Below are experts of layer 3 (counted from 0) of a mixture-of-experts language model. Rows are named router (the router's row for the expert), up (a neuron's input weights, with its number) and show model dimensions 0-159. Each number is 128 + 32 x the weight over its row's rms, rounded and kept within 0 to 255. Numbers have three digits each.
After each expert's rows: "comes after" lists some tokens at least twice as common just before its tokens as in all text; "gets" lists some tokens that make up at least twice as much of what it gets as of all text. This comes from a sample of Wikipedia text that the model never trained on. Tokens count by the router's weight.

# expert 17
router:117157100127129080153125136056120102085098127145126102128172204148118135138118129106116117009113147133103009136136144197107136141118123137127121132114135092121216123132127136169125133141134122136136173064117115073121131133106214125174151136113130139133125192228124131136134100123107107205140155129125132130192101131137123135128100132153105136118082133128110121088115109133121154129081119052163071136209113095132106168132115105118122136133041119122124134127131094117106114183157114
up6:142105119075168156098078134096100120151149146163088126095073167106160122086122121153160069094055125155067124154133171063136108092139113090117153118157096135087130111128092093145139108150092096116138146182162114156122075177103119159140079111092154191134107175158122110120148127200143133091182101128117116159152167130125148108136117130125180147128059108098125155213097054154164146148150155096192137144117136186100066116120182098172112156165180085132112152063112153111121109106141117
up7:158098139037128155129159155119100154140159136100147187107150177108156151145213138130204100112067087163118149132139178103221114121119146163095132104180078170138116120127101126084130110117127120108160143073169097055097092126117108150115117107150137178125127085144122113137145128148167113126132116127204153203186119128087173190117088145167118083149179137104153095122067072130146135156171139110110172153154124169112164137123159109161112150080149121125165133125159129075103101145140078
up8:182087149096111113090135136114119127174101120120069133144094121123150142150166153150112081136146155097116176176166177108107106163044207137161188099138109181113094163140153117151150161151126124094145110125154137123142115192063102131144127124108142152076111179117140116134152109204146193148153092121137174178165170135062127183158156145105150169138174145122126099106100071153143129188166109156109168154178080149141128117127152080088163124068162124125132143104182117077087084118146074
up9:098175138109133125094128157130107093110128185141144160167156107124119164057156140151136130134132067137140144104130144143153137190112187109120129118131077096169133104119152138103076138156059144174161168087070117134084092161146142108124092127117168104167114076114176201105163117165187175106136136202149134116133075099149142112160179139100169150111140159062099126196138162163179153138152160114078114161132171067131167135088177119122070114112154185143122091095115144126174114192089121
up10:100108106060122127125113128137096138124166126163114137141145151111155181123160147127084111119185094147093124124147201142109203119125144065087165105110108106172117117107082042149133155197138082111162082141144110101150099187123118134053154106133172138147088140131138131126141090139142161171152129142156178054144080083136153104096134139127189102128106175111091141199083101156187110127140169095155170148114169079090141126102109150171085152170212114149113146105157106151163144154097115
up11:159114117086106172159122171101120168106145162151089185138122150090162133066122198127141097112083098130119161188218157175188151099116108133138140101154121070119142053117089137072119099123129120085155071143163083162121092123156069172078094103124171141126129100112166120087144156154160141119177095142165128202109163101089138132127094122180186088107142158153146147172112127156161077155131129133094117142179156177120173082101121162150123174178143128154104163158183116096130116138123117
comes after: "| ", "- ", ". ", ", ", "and ", ": "
gets: "G", "M", "R", "p", "Ch", "C"

# expert 21
router:161102101116139128138106110120104147138127095122143147136187077176120142122123107062183144126122156124116066126135142115123082137140125078174136111130092184113125030082127096124077209125149104132175085122099137110116097170096123119130108117170110173140124169122133139125162084118136126139143220120075096151176130126115130141142096160144126139099072095180049192078121153127127139128126092078141128143111103094064131166061155088144138151124079137099158150089141104037135163059112139
up14:131129125097150163154086157163142092181164128150112142148131136154128157100139133131108106120105131145120146133171169095117145114048161051137102135181109200154111104094097097145121099160122142144117141155168058116113121169104064193155103069184114176108075116137152073130126113106080078131124121101175123173121134108079135129189141083164137139112162129121033126154101123149146137115132055150071158170059139058100116131075137126129145183202165127132140105095139113099106145106109147
up15:124152171125128111185125119084112085085164119195065092121144080142159132134109143129155099176107098119116124154095160192123163107106177102118184123114175135138107146107091135105192156190112167152101098135150107140051113185077155102203148141093111112108105110136148132093116057159104127141133137107134128129185125170101092126169172138157088077103141137150178156150139080173140084188124154104129105180174108153187144146152122115129111142093190111188118083110145156108079068141103110
up16:146099152116112121143131157157089151081135169127111093100161097159151147072062140116127155135145155057060139125134131130137143073169111128104163102127112104126200144110219059164106122137141080082112143147148167103118128160155165200156160125188150081142072173174170099140138171134104074137135143124144200089158082122126102146152118174117107098083180120125114156159121141172139158133144146160155090181173108112115148115132069125148123150128102054096129068152140114115130188080109113
up17:133130112092154113091183124138140173172099074083140126167155112125126163124118140065110122090120141034113128106171109120113153122131177156129105140134100095149169138107154130143088092125133100147145151158132130128120112152072143145090162102180167109140148139165152122109132135181206037149151156113164092154139086107112190124118114135109156148137126138125096048102120132156156236131140137127150100188109198110118106126175141141169137094122083131215041159153105074129166103132116142
up18:185138156095097133086115147087145124149172118127141134123136149079136133107142117161148090153108125096091092102095137137117104139069132124084121129127040147155079052115134110146152129196130127086203094089143086154113078146166136117074177123085148135107119122128140133127196125170114134166088127103111175114173189127145074122142172090118171080126190152145087091208133117150125102131060105114080145174149109115152118156135121126180175096135137076176114166094198096086128126162141091
up19:140099165110141092131118112073079185156135145129115061156213122148148171182178134119139113153105097147129120201126151067142144184172132080060134112141140163167156106143146155131160163124066125190124143204114129135159104142096058171113160121098128128140154103151153127107139129156211121148103130101136107169118139075163095212084121145156117130126119117132102115065152096135148114127110147117118154127134148120160167115080198126122129123099178124148158168156106084061180153153132081
comes after: "201", "200", "202", "199", "–", "198"
gets: "0", "5", "4", "1", "6", "8"

# expert 24
router:128094119128157112116144148111136069061123129184124080150141118089125143110163155136121105172170173170134173196102129124097255122131106116146116094149140098159168083084193101146121081143138124132180120105088116171085113127091142134089138142098124112164121124117112124106111109134125147122138152114112131123154156124211106063068074150147069108151149152050130223128179135130137179125114112098152103141128128128166141119087127084082117179145044106110159145100128110104117139164163121
up14:123105083124099171103126162128116152120120104126154126155109128136144128110125147136123118100171101110138119145124105100170108068065112072123157100109142084027074060147072115168106126126099116123168102097137113049187099152140096095090101078109193140150085134158104174060155091103122155137117137136125096210134152097136135085129150135128089073054112180178158086166136140125113172169080153136126074157096138128102133091084168162106144117137117086161123137107165075133113124145060147
up15:133148126133116161080121157108135166133109091159115202156108115166141205076113123095129097150058167087121097081168101102169177124125221108118111111158110140126124080115137133175105145153088150146136130161138172149105141159106141141098118123076194130120137212150138093068129170191126122094113147095134112114133071090108149117136083133101136148085122123156109144193111136118174081145130089156076181165131125183163122067080083163212140145155104121126150134108166105139135083094154142
up16:160126168127159111190144130081121118125132121086160162187147096180133139117093159113141137105113079107089111108151144130132194090118195146121104117149107122158140075105135090149125105179108099094171161089108088121142100145167115160146153098058116136081132159142147086086144138186154174120198148087106145136109146168059174209102097141111107141167094128158093159149081131141131045112095129152107138173056153161115150075088079097116062061115137134121126120119143135107122130066141157
up17:105133112103179138177124134149123084069162127168091106187049131114127138138107126134132129118155122141187119179121128149095203167103100087095127078173139119145149068098133118104147128132082133120154143083086108157072102158158167154126121115050096192166111151175130100098123160138178116129139116108123138125099105155159150105103071130099101117117188117066094135153104150163198187123127139079080105152133193120154132091107087171150123110178119101116174145135226095157154128164151143
up18:132079134171111136090147138126112115162131097153189158192125136120141152125192177166188122106097135119150162148084126096109139102168136094065111078170138079185088124076152159103097135138113126075150159060143118162122088200096141185095158147104110124194126169123120047123160102178184093155098086089109165125128118135196131144146181124169168104126111132114105131071105137147135077147153099133092172157066113134166165105102133120102113165077108173119128143131159151142088149118089118
up19:161114169127120139141092122130134159140104174132127121143034118109156123090170136136119118136094116102159100070153148063163160111132148085104171114131131108140129120119073121157152125154116146118140127148173139108080092168172175116117145147098114060193089116142174143082122167177065125118125187082109148149180121138076155082175118143124115142165049109116094155099052099137170120165132130151149139140083157103127124148133109133161140106076140086124055160042170091092055092104167106
comes after: "| ", "1", "3", "2", ". ", "4"
gets: "–", "th", "The ", "th ", " ", "and "

# expert 23
router:126150102135122085160145116047126103084106119149120114125158181130128132136098122114122125042149140133101004139134136193117127128133124131142127136130127094122226117139145122149131129127145133131142160070125110039136120120110255131159148131133126160106123168176123119132128095139103113180135141134127122139199101133161124147117078130147114118116068136130133121107114116133128155133002133066161083132142120087137133146120110134128128176135046101129112125138120116133111117195182128
up46:110132161105126111144132109073096131149207144134101120132097154208149151118117136148106107152095075142117184141125163119138072077117204088068116148154089185088130154107125157101098071174138129082113172128146101071159085141109073150146203071177104159153128116150155127095165137131147106091142135118142147143080146098140168142115118161069161164120111116084069142149104133167167194126166075140102208165055119139167131118125138126167120148133140106155192129142140148139160138086152139
up47:119105108131146122080062157146133150100109123091109197131076129124133169077193160071111108062153115106102145115236148108136144152075112077096195111147127122176128117157203125131147150132150112096147095106133148135171102149124146141156129106114172159108080137133160026127125104150167115097133124106152145145122069094121120135131124109203173201089093123134150093086101122150140115150132146126134102134109105166112075079093163095106086095131093081131178171158128113118159131070137101
up48:139100115120130136129116171100133088153160123165103109139084115128175203104146157120068105105163113081161110131126169079121141086118135098144106097104108168043158110158130143174135187100083112139112143078152123077147086165100048129099178115194189189152085157118161143121167124190100162159110141118164134126090094041185184121142098100117127099126134159124125157121095165137155143199115156147106134147159103119119116108097147069137133107087151097174180144154076107112165142143136082
up49:165103140112091132107111120165099180173109204174113154152166128119167122127153156152161108125132129110150137160171171105123144147114154099086154105199162131093112125123184091092163119125136130099184087202174104173188118137121141149151152104119121164094057144121127127111183063152115104160118165185140130103055144157066110091144136117138125123074180124088083096130091131161168101153114134120111162129155082139081090126125157085173170118147178108168110133109169162102153179064101063
up50:177122178125129149096054152118092132086152135154126116173113125078175167078137128169120102151168135108141100127153140160149154151133158133163190110154108134155169111149112127141120142177089082161201143166082098097098090144133123146120125127115173099185108121123189136122123136175171124109178113168117182128112128088123126058168067137102099131112166197107076156120125099152158141158126127113148145151180195147080144134103162070172078139187208195162179152111169135106117144124158135
up51:121129136101118141106141130102099126093131130105073209171116135066149141138189145108135112155103085104076169164095136108185122144129142116111143111140063128205104085080157154086107129140119101129069150123166062147116093133108155178095159029110138087139125110089146118120152137149141104063146146150155144139135137140087197115198124134098148203083138201135101139097110079142144076138130156115167122152136127099129110153103135131146099153077090094173157193142146090148160122139138054
comes after: "| ", ", ", "; ", "and ", ": ", "("
gets: "at ", "1", "2", "3", "Un", "1 "

# expert 2
router:111097074130125131110138156104071066125115140209154145105127163127115123089140113126108058078145132137044103125132126198186133143115140119125120113116107098155112118103163164116207169086141132115196159099076088108155116113080187123129159144127097163097116199095128106143100117137118120158156136084099108165192085117049121132180095146126120079131139084130081168155116116137122123120095155100106101131121166119109143072156100121106105115116022106130093146125174103136178125183087120
up14:128108140125150088048141143110079185090155140118142142121112168105133121190154137124103098153091060085069115064106150098123151109140086161126109091126160085142059095146110125124139144124174095125129139074177114110098063146147127133159148130149141134128080129105137109103143098146134094165192152043129100142191176105145097103167087152173208168100083147144139099141092087128132138149123132159188114138080140097130156110089221098111173082089154124138119157124162138073140136152116164
up15:095057148118083169109120217102089079087157090138132095107077177112131148108104170148116095129121156093160124153144088110128143059171149080157164134108076141150148116170092095247133127135116108192161042121116155181122121147143106112065148072130075136173075074164155126135131158128130155122090178157117127126133121098145189102123097135081137118138131141126148102149105131151158105141115152144144073117100119192108145118118118116167175132185097125147130123162128092142110160132094084
up16:100126109123137165111092119141086110172084116158152140151146139134122172107159126150118037136157126133105133143180152133184170104120156143095204105091074124061100104129119174081154165101067113117125130097104141143135076105060145156132156157060154174145122210095126120121135133109121159150124091115118162167108108118099135119175111144133158102091084101101049151199145108165151120138082132142148106118136180126070097094075113091118112087160055135160101166177137144129151205140133155
up17:080101150155137112106075208090084133130102146118102072104095145127132063053108138146096129110132139084104116110195119119136178066143189073112146109123088121100119147120111081134121108128154099124090082132117154138143093149091144109139146090090160152153155141109111198112146118157105185129201158081097141124222125093120147139100149103093071095129085129114097227117098123116153148166129150129143113155141086129184134150157178111156133116085125098151105207153111098092125087135108112
up18:137095116112134154115120137078112095175158103101135174140145048107156150111147131106181105142171153140107143154123161111105181095125243124173147056099079141128126131149190140139127133143114133142171075145193101137162106113112099111153094081098074075118062124107124170128140148175124187142128197109132122148198063052114119115166111132156160168108143089111168138150126134157157101130131127171145133143125090113035090114131162135118110073135064116163101139121108112131136091137151122
up19:109143102140151180130127147172128077110118067140139168110069145110178166102104146153103097133157132125166130120156158143068102036119171117179144125114091093126085152106168064101149122101068097036169099129185144099146074140109116118157138097092104056169101129066101156136133151124133165186168138185101116126115113089064160137145157147163155075112162103149157104164127149151138119149132122101151179150159091125105113077130145083165123095106098126128149187168097082145100131164163108
comes after: "|", "|---|---|---|---|", "|---|---|---|", "tion ", "|---|---|---|---|---|", "|---|---|---|---|---|---|"
gets: "\n", "in ", "of ", "for ", "on ", "and "

# expert 20
router:119155109112118091177136132096126092148108135165108116133180135129107156125178151099135137088125158144098097154120166161136186149041145109142092098085049119064123144127148089074115135162108135105145112097137124116159118116113163102137139125078171110126121168118096192130171127133078130164153146082185109129135118133198143179129167103090102181122151049166125076086125105135124180148162139073157042126169135092148150150103077117176071106147135171141143123103162065091116154065132164
up13:121123087103109135121136145122134102127095083136119163139197168152150176087134175134197118139163081083174106104135190154121111092095136077117110065084113152130045126139182066103144104161111119124161129087133134049147100119122143127051160091076139116174118081112110180117126105155100047136105107114083107155133086093139165141079138159114094129103116131107112145136112111160162099121058121103120089133112094086093146143073132125155099152076132161174086143147144042107101133145087141
up14:171130129128149088136119121126104068108122116098123117157097157131147172160132138122157142081097134118076106149096144157138115133075182157111090075113091109184101146092131169087128142134144122156143088089168122061100110146154083135059081086129172108140105178107138148086188153162136162117123109053136120166137169089135143169151097152148109168089144121092130116165132106165130129126108186060134103161137084095146150113094087142191123165164166105128083111106189125057083185085042091
up15:217137103114125129098163179174156180197143100131108125120120161111127124129170157148098119162103124164131127097146139176152064173111130130151086074136061153179082092167141135111112112146143122121146057116074067184070126143179092124104111143112124073120110097168134135080124108153131131142229191088122127138158180131139152096101138128107137155147096159108176115124081129106169100123144111112149188170194149112127143077141111086130154112121093115103135145104165042110094130151117109
up16:127134083108123134172126161149125135127060140095107161146094075100155122126065143153102121066152072109145088142105203106171167070116148171057117050121160101054174094089107117087160110155135135061124035193177156079173108124133132175156140061171142091099102138137133123100166134108135131132127144136132111113095119133156153103177135113071113132126134150075146109141129069130139162120082083132114109137123110095150192097139148174136118080133117114126133121060130093131124162112137154
up17:149160153128172163188137124200102127129138153157068131151102083160141093147083093124123100123112125134082129061226165142181119119181122080076144087168106095151134133151170076091126143195136137115079111156123117135089151143131125154110116126140148097148103144149152070047183148134108174159130148064109143170117070124090124190186155122171128152104145117072099100089157139144138156129136136147081146166136175096106114170146103177168084161166123119163130092158120133183152125095134108
up18:096133153111115131137100146101152140104113144208076066103111141078156118091162138181140093129066093097119169059167168107163131101142133051138130065139151117112115146090125077125116106143129153031105140157120148139138093162128130141115144072108163138128094133110136071099088105123090127125167082136166178075146135163124132147147119174163172121049106086167150106128119127111133160145120144127172125110100108150106102114144116027149082099134155194156134152108179164114207133085130149
comes after: "\n", ")", ";", "a", "information", "ia"
gets: "- ", "\n", "y", "\n  ", "hy", "H"

# expert 16
router:119146084139123095180126122036125116075093122150126096132146208154124131135101136129125121000143134153092022137129126196116133141139122120135119126133130104110202123136122124135137111131133124134132172084122110076123124136110246124150154125132131136140130170177132139128119117130104121190121124139130131124201137136146121141126089136140107115109054131136112120097126134127134149139044120030152054138148118077139113167126097147126110152106043096127134132125115112113126119178128119
up0:165169142148175148069186145155101142163179152163134178159189126124165129099149194148171111127091083132109147109159129153093113225146144119132167104189092121146096125095082127170075156122101088112137148099107149151094093141095120124134124045116109156087089131118147101111168115159121107141131103050143119129144197099046177119157114141142162146111179133142142098107147104178147116165096128101146089178131084112136112118101148125148104108183147049160146175156119133123128180177095126
up1:126147120135123130079107146108068103133079118211127155185068121178145133066171165127124096175093104097143172176158195102110098124126167121109185161197112149138107147110113155157137152178106131142137132200155072150083115176098164150094140124104134106099095172116117136099164109145118157122111125048105158187115144092165159157117150163103158136100125130119123102160144127175140112170103073148123151121078119097112152083073156106201128147142148098167181145138165086147124196124177106
up2:086093132169175096113055174121107204127156122129100105162119138103158141073103155164110089150119126153087115112171148127160132142140141187168172099127159112143123143161107126177152130116104116128120066166127141085092097153098146204066142111135148098181088160157185137101132105162159163137149174128140178142046060144151098066179156182178158158098107109119114123079079117180148167150094166118120135175143120096096155149102131096174156156111098126138118151145066163143118130108108073
up3:179165165100146156112127191126095121161108141154075188142092061161175153086068156148159098129102082104167127178138175122110109105030125065104147100140087161164182135155163104130124104145122084130146137123096139140129100165140130127122103126152132070129109096068151075119139113139136112101135166099141145143151178113159147143166172124097139089143132148051124082135155096172131118139170119149079060161066101128130152158084162127094103141117095174135104120122154089050091159149158073
up4:158108135071112174125126162137102134124115140111052180143109149177149183126141174121114095128085144105122154173161148029122107184173131156121094076151108157162104092168167119133109139127106122161121110164152116112123117153105192158112145123067079119132137156074170142125162160201153102148096091117134164167191073092111120164089136145153111159105130182078138213143119095141121103139118136192095093133109120111143207085105131107122119166171173104168122120161135108090120185081122127
up5:154105106062127153128097118133155129078160102070150146154104107153134160176174158143094117157098154170115116060164174135158119158103149075106157129094094078123090189115142094115148153101138068114185106103129091149151079198105095144141175120146182093110116203146141083108164116139092142143103131089142167165087130078154127121106100133164073165052118134100109143170021113134157128159103154121091164115102135140079124142085170117166115092129164133152126139157203118107099141156141112
comes after: "| ", "(", "and ", "ing ", "con", "al "
gets: "con", "f", "0 ", " ", "c", "g"

# expert 28
router:113158105136143089137139125039132107088101135142120115133135209141134137138089128118126128030143134140104000129129129175128137121139112134140123132122121112124224127136139122163153125129134131144131161067114114093135127128111215122180165128130134133114120190181123143133141106129090126177117140126119119129171132134155131146123097125151113125117062122127123162095115119145125120122021118023168085136196122126131120159128114144126113151123024110129114134122123111123128112172156133
up7:143093127119137126119060196128106131187142099128089134162145081072182066104148170141143113104132063117141205131111135041164124124115172111087158074131086177112089094125090129100120112150121119103132094121151108182111079162143095134069145119100139110152115124136182069065130156169169179105115124080136119139174099096106129107183123134134148127136166184095138112155074085145141134161131176119109080189146133143127121147089090124176119095138151145190094125081128083092158168125100096
up8:141149103109120151102079138117119106107164116166088164113065132138159178117109173090096109120122102095149147158168166129133089129143103109107187094101128084141080065117129103173124155165076104115157074141155152155135110151089173123097105107169137122138062078192140161090180122171178139068132151101175108165133136167104162119201154135084130065100134189134094098119135122163185117155159116127109154169113142174132178094096177087204094089190133130141125109097147166142109134089125082
up9:138142115126085148083156139136111136082154086080114167186151191168144191170092156077182087132124073175070113149146137092200147067076135077083114087134103126123150084132139070086097140102089120089146082148127083140107090169111114134093138094128175089099121119103160163082162081119161098115105163103132128211128129102094179149111151133150165184115125160115140124111103117152190123140136145116122154148124116168161120131115185100124172123144132095130119144101171123111115056115126044
up10:146157150095166148121090164100095156105180140144079178205112093107179185116133147149122104098136118103128105108141175092172207148107138110127109075185068177113117119174142071114130128119121122087159130117171109104090077162147124157144154106136166092141104120147186136112126164165112082092147134125149163153148195095066151095121101148112175143110112160068118134124092063154166075155125131117092083161099171154077148098087124133134045144154143112182143147094128078162115169137165132
up11:159151132080109128101137123167108124135174129138114169093059125133142158151110161182158134132133092076171150143157148049173144083098148085117141114093105118121158091176084120120147179185096096134112077086154101125109109178116172222161121079125150133177124137106112174127189097119173151119155102126146207140116149101119186167158165115106178169145123188045114125172098129151147152167120152139149049166120112081123152104077146114142105144103159181151147149143127107137126157112099111
up12:198185100145167156119166170139080161105117116140097157180095098096160150147102136144193076092115099141079158160206170168133112132120157134126185073166071169170138112113111091144108136159038112103194120116149125151109095157107153150126155077088128085110104197166174144109163166109161133130152142164120148201092167105087129097150115143153127130104186148127086117148075129173157168135116113134114132179077153123091178139149134129117092145138169147156179150123176140131139153142116103
comes after: "the ", ", ", "The ", "; ", "He ", "- "
gets: "as ", "but ", "re", ")", "was ", "pro"

# expert 26
router:118158093145134107096103119069123112075101113155122083136133181159129132131114134083129129085111132138085000101105148177100132146124110119134122136128137086119219121141132111126125130150134125120114154124129116055144123133136252115166125124111119133131127184189135110136129108124109102189143161151139157135142119146162119118125082150158119109105105133134103161086123121122126073118064148117127147120169106092153132150118072163136097162145035109129137137101091101150116104204212137
up7:177113169098146140088134147156118155163098142100126170128163150153176130069111167175130093135165086129157206154115164052174111108155142135141124088134104126118038127134136085173095125196098116066151136153174174129120094121097098157136130097125127076155086127102150151141173158156156105136146092131141132133147157068061192161148101117079142098167093135147108088154096129123144133170097115126099200156092098133124154166106161105168122114132216186181120134149174162129143093137104101
up8:087126135130156094112149145167112086118173147170116141182178165112138164123139177078168139139091054165124188184152169090153103157154154069109102117172107112190085087096139110098059070155096162045163122130102102103188099148098164147176151070192078141167109128144120090101155133163130140141138149086103135157140153115097123119113129133141163133090126137100107142107072079150177115168186151126135137149140146080090115100115155149148136126117132113143116162110184102130097152098134042
up9:175141126120167162126119155153080156093092126173114181163160162149186169103126157139163098118077147128130134134166173172086131080119111120091168089137078134116122118145120124125087211174096091124172121145097136112114092188119105132130198074107165147154092151157138097113193140142142138147111182112146138197146115131097185111121150164118167138067117189097135127106117117176141156175163197086136096162087186117123162129069110131167083090130059095174112165127136099080132128132123097
up10:164122135152169155166135157166083103172136143169121184105144222147175171103125100153111083172135131089145103134154184144136145093113137097072164084154093163126123106160184123106106142138112102130120068082149140096143097153093107142086189113139151079168093219130135110073183108164152131128126086111144146131156117088160181151134112160184119144102113122087077164175088133175183135175145148097153116097116105118076130143098153108136187089127166128163123175133173065122154119099100122
up11:117081147115132127128084167102089157048089129205084200195094143141153159085144163146137088124130098111159146157127189071100070116111143077072114098159103178148166123146161139111095130150088135083133126160122150167135081176114140137069144147127123100109110151144158105101172141190169107082109125136121145160121130075155139131080164120140122149095139150073142144091075103167159106156101093136144127125115152107131180143054120130103124166118159150171093143169182093171196160152148083
up12:134101124101152154166098136146130138121122196120126191182123134105169114140146150134189090111113104171134128173170109131181096118069131050124126051191155131183101127074129108152141124163112109052162102129148151150159108113178136189101168119085178203155139141135155157070108166124135098171138070133128090166140071091110165132134112159166135137076150124137073115177130114156147161131112151146167141140176163147100122123115059202161099127135130107167105123117154133113145129065169101
comes after: "\n", "\n\n", ".", "of ", "from ", "in "
gets: "the ", "- ", "==", "|", "The ", "e"

# expert 25
router:118166091127128082146147131057118108077105126157123096128162218135127139136116122112136121018143134143086000122135124200124137130118116119135123127136135085114205123139150127150141112125138127133127178111123116051119121137132255111167138124129140146138132172187116147121126112140112112179126144131126107118206139133148120144121088133143116118117058134137113146099115119137124139126038128067154097128142120096135111141123116133118115139126001122125124129133116114123091112174140127
up0:186153119069124125109113181121086178112160189180072162131117162170172144117166145207161111094159119134175113141116153161117115098118100158130145107124043144087167130137085084127116160105115105113113142154082135134176064151109112131110158095141155084141111101129215117104129118140138076180163151108149121136116101069143136105152124127129172085121143176096080185131104084152175200112122121137158135174174162162097161121081156146128082139112118134136151132124159063142124199072140106
up1:151114125089108168203106185141112094165147123178054160157106058105168139162170144113124076106124088112114179143123145164148227143145105109092137079142133113136072088167087123154145133141149123112135141126167145131133067151131088158162142081137127126145095117074171045096156164154143162113184140170131178142120155116113083124131150153221174131149142117138112118139110127157171107186094109149129092158157151162077177146113088135161107122187140113187123139123119115163122163087155113
up2:141112162126168119177121141104114106105167141120075159147110111134180192119186194168168103166103110142061117146132157134161150154108115111143151090112119121093138030145083113135111176161056082090156151204161111142130107188101091127183157053103111139145125077132149136100128127143160163105148126036132109148108118099138149139158098148150134144083114117066083135161157107129151074155145120136153118142120101175099122112104168120112107155126058125178151153093090120073107101141124064
up3:147109094118199158093101177133096161097151159145090095177135118118183136109159138128103102128073119116121137158169181122115165126157172074112151078171129142160132116185127087112118145152113074124117120117156099119163087165083175148199123076116133140124081117094179120088145122136157120126195180094159165149098155034141143135152157146155156113107165145082095160124104092188168161119123177120111102164107115141058168138073175112123107116114106132172140194077173120089123144183126101
up4:149100125117181141134073155175124133129199100178151104145179147094147116129163146104137132098131076130185106133178161122126108194074128098123154125174126075078090119158120110181117172175097074128185132180161138086097113147148109180071106128106147089105090106146142168070154142161150145170161112107164109112159156095118126106135093159165132109073124133124105157129138130166133159174183181164112180169073163053094093058125115115110112126144127085127067152085146148099129157154102154
up5:149142146110103093098165143156123195094155166129118087116122107089123198140132180130104138138154120129139145168126160129125177101119127129120132139113092178133102117122129103078151078178113113119187097143129168143101104147127110147195044103164092125109073091100111185101148091130153157146225118125175129158142114151128190077167138149121183134138114076085122096117089096154163109182097137122092158169098136167148146130050179078159079117148137111141156180165161112147207128070133118
comes after: "| ", "the ", "- ", "0 ", "his ", "had "
gets: " ", "D", "\"", "ac", "al", "R"

# expert 9
router:149149124148113196093090168141126138098041111128132091181132104168134151092102155161110127136126083100064150124130158076124220110164084055142099102133105148164143094099148135142184074132187124148076071163096124090134137118074157132118161143046134165133132153111097149124122159145141144129157116137150193123093150142146163141119161111120131139096082172105156116100101138104149111157135146109142168149059149148102091121103192132058126124131156180125113122144213104119146116151198093
up2:182098085109152130106130183173115152071133143127118115127141087194150182057138168119151133105145126056121100084138119139155115113150116142061153097136074142091023083155047116121132163138109147147079146128072123089118118165157161166152089083068117110119105119124122134111134130125148174071128158122122167093128135127162138072205171109162129170155146152091080114183118144151163145138168101132120111139142178151124159148107136110144137154132174165160073083126111159161134121208122111
up3:143096134146148100097080143114160101123111107155140165148138119140135155097076133109081117099132123147136105099133125131162212079065184138161115106176118100135123097177104119094111131111117128085089135151100086055180127138084156081120162079114136143107122039143127053092160091163082109168126125104108123113113101104128139144144187115222160092093098122114152147094125093136120024175133162105168076138154152144084175109079131128175141120113090093111147190133141108135144083173125131
up4:147098108092122168158096165156113190116107141090131130170094136161130150081179153146083149173139118128103170078148126081127198107127138067131156127188108084106186048145133135161130094132169142098100087139128106153169131149153096145090143132120126132130102186107115141085191159129125116126173133128207187110125149093133117102190161126146131111115084143163163153155114117138161160151134176121178183139087213062134110144092144129089125167080150139109108186106137186124142124194161093
up5:097125077124176167169129153167134147130186126136103095112160153151124115148069167171170103084102158156110127151102160122119171069092143062094136103132135122152133082144097160167043127203128185186107189095111131138138105176092168121167144066122159105118099162068124162137169155131167141148166085110108098073158112150074139101151106141143104123088138179130123166144124119149142075113190130089147094189156071091172159139085130135108113131111125109163132104142166145181079092098122143
up6:121084137098120119107160135153126168128094136181122140129184107124120172136098120178141133141155175110129030119116147191086134128157115044140132133145138152115158086193097141154103141163149113178139083133059138162079093115151068145188208115115145094063138138101121143110136075178123108112170114096136177162138151071164179126152042162105203120053133133111106092161122153118207139112144146140126129138168161092123095139113119138132140129134122138142124119150183098117099117112146087
up7:123127132141130134129154142133124129112119178139131106138109084129136131076132100104140147122105075099108118182131150109123198121088124099125167118115145148154061142121196120242148143103091113056120126101120137195159127120102136093185151135129099161154119187110135098128154101106138105158146157117187147159129135116171096076136096146194088065100091136136149094103129089149149063155146071148153076179128162140112167102082129163173124134061073174127134165159133132160069185064153102
comes after: "\n", ".", ") ", " ", "\" ", "3 "
gets: "| ", "\n\n", ".", "- ", "\" ", "= "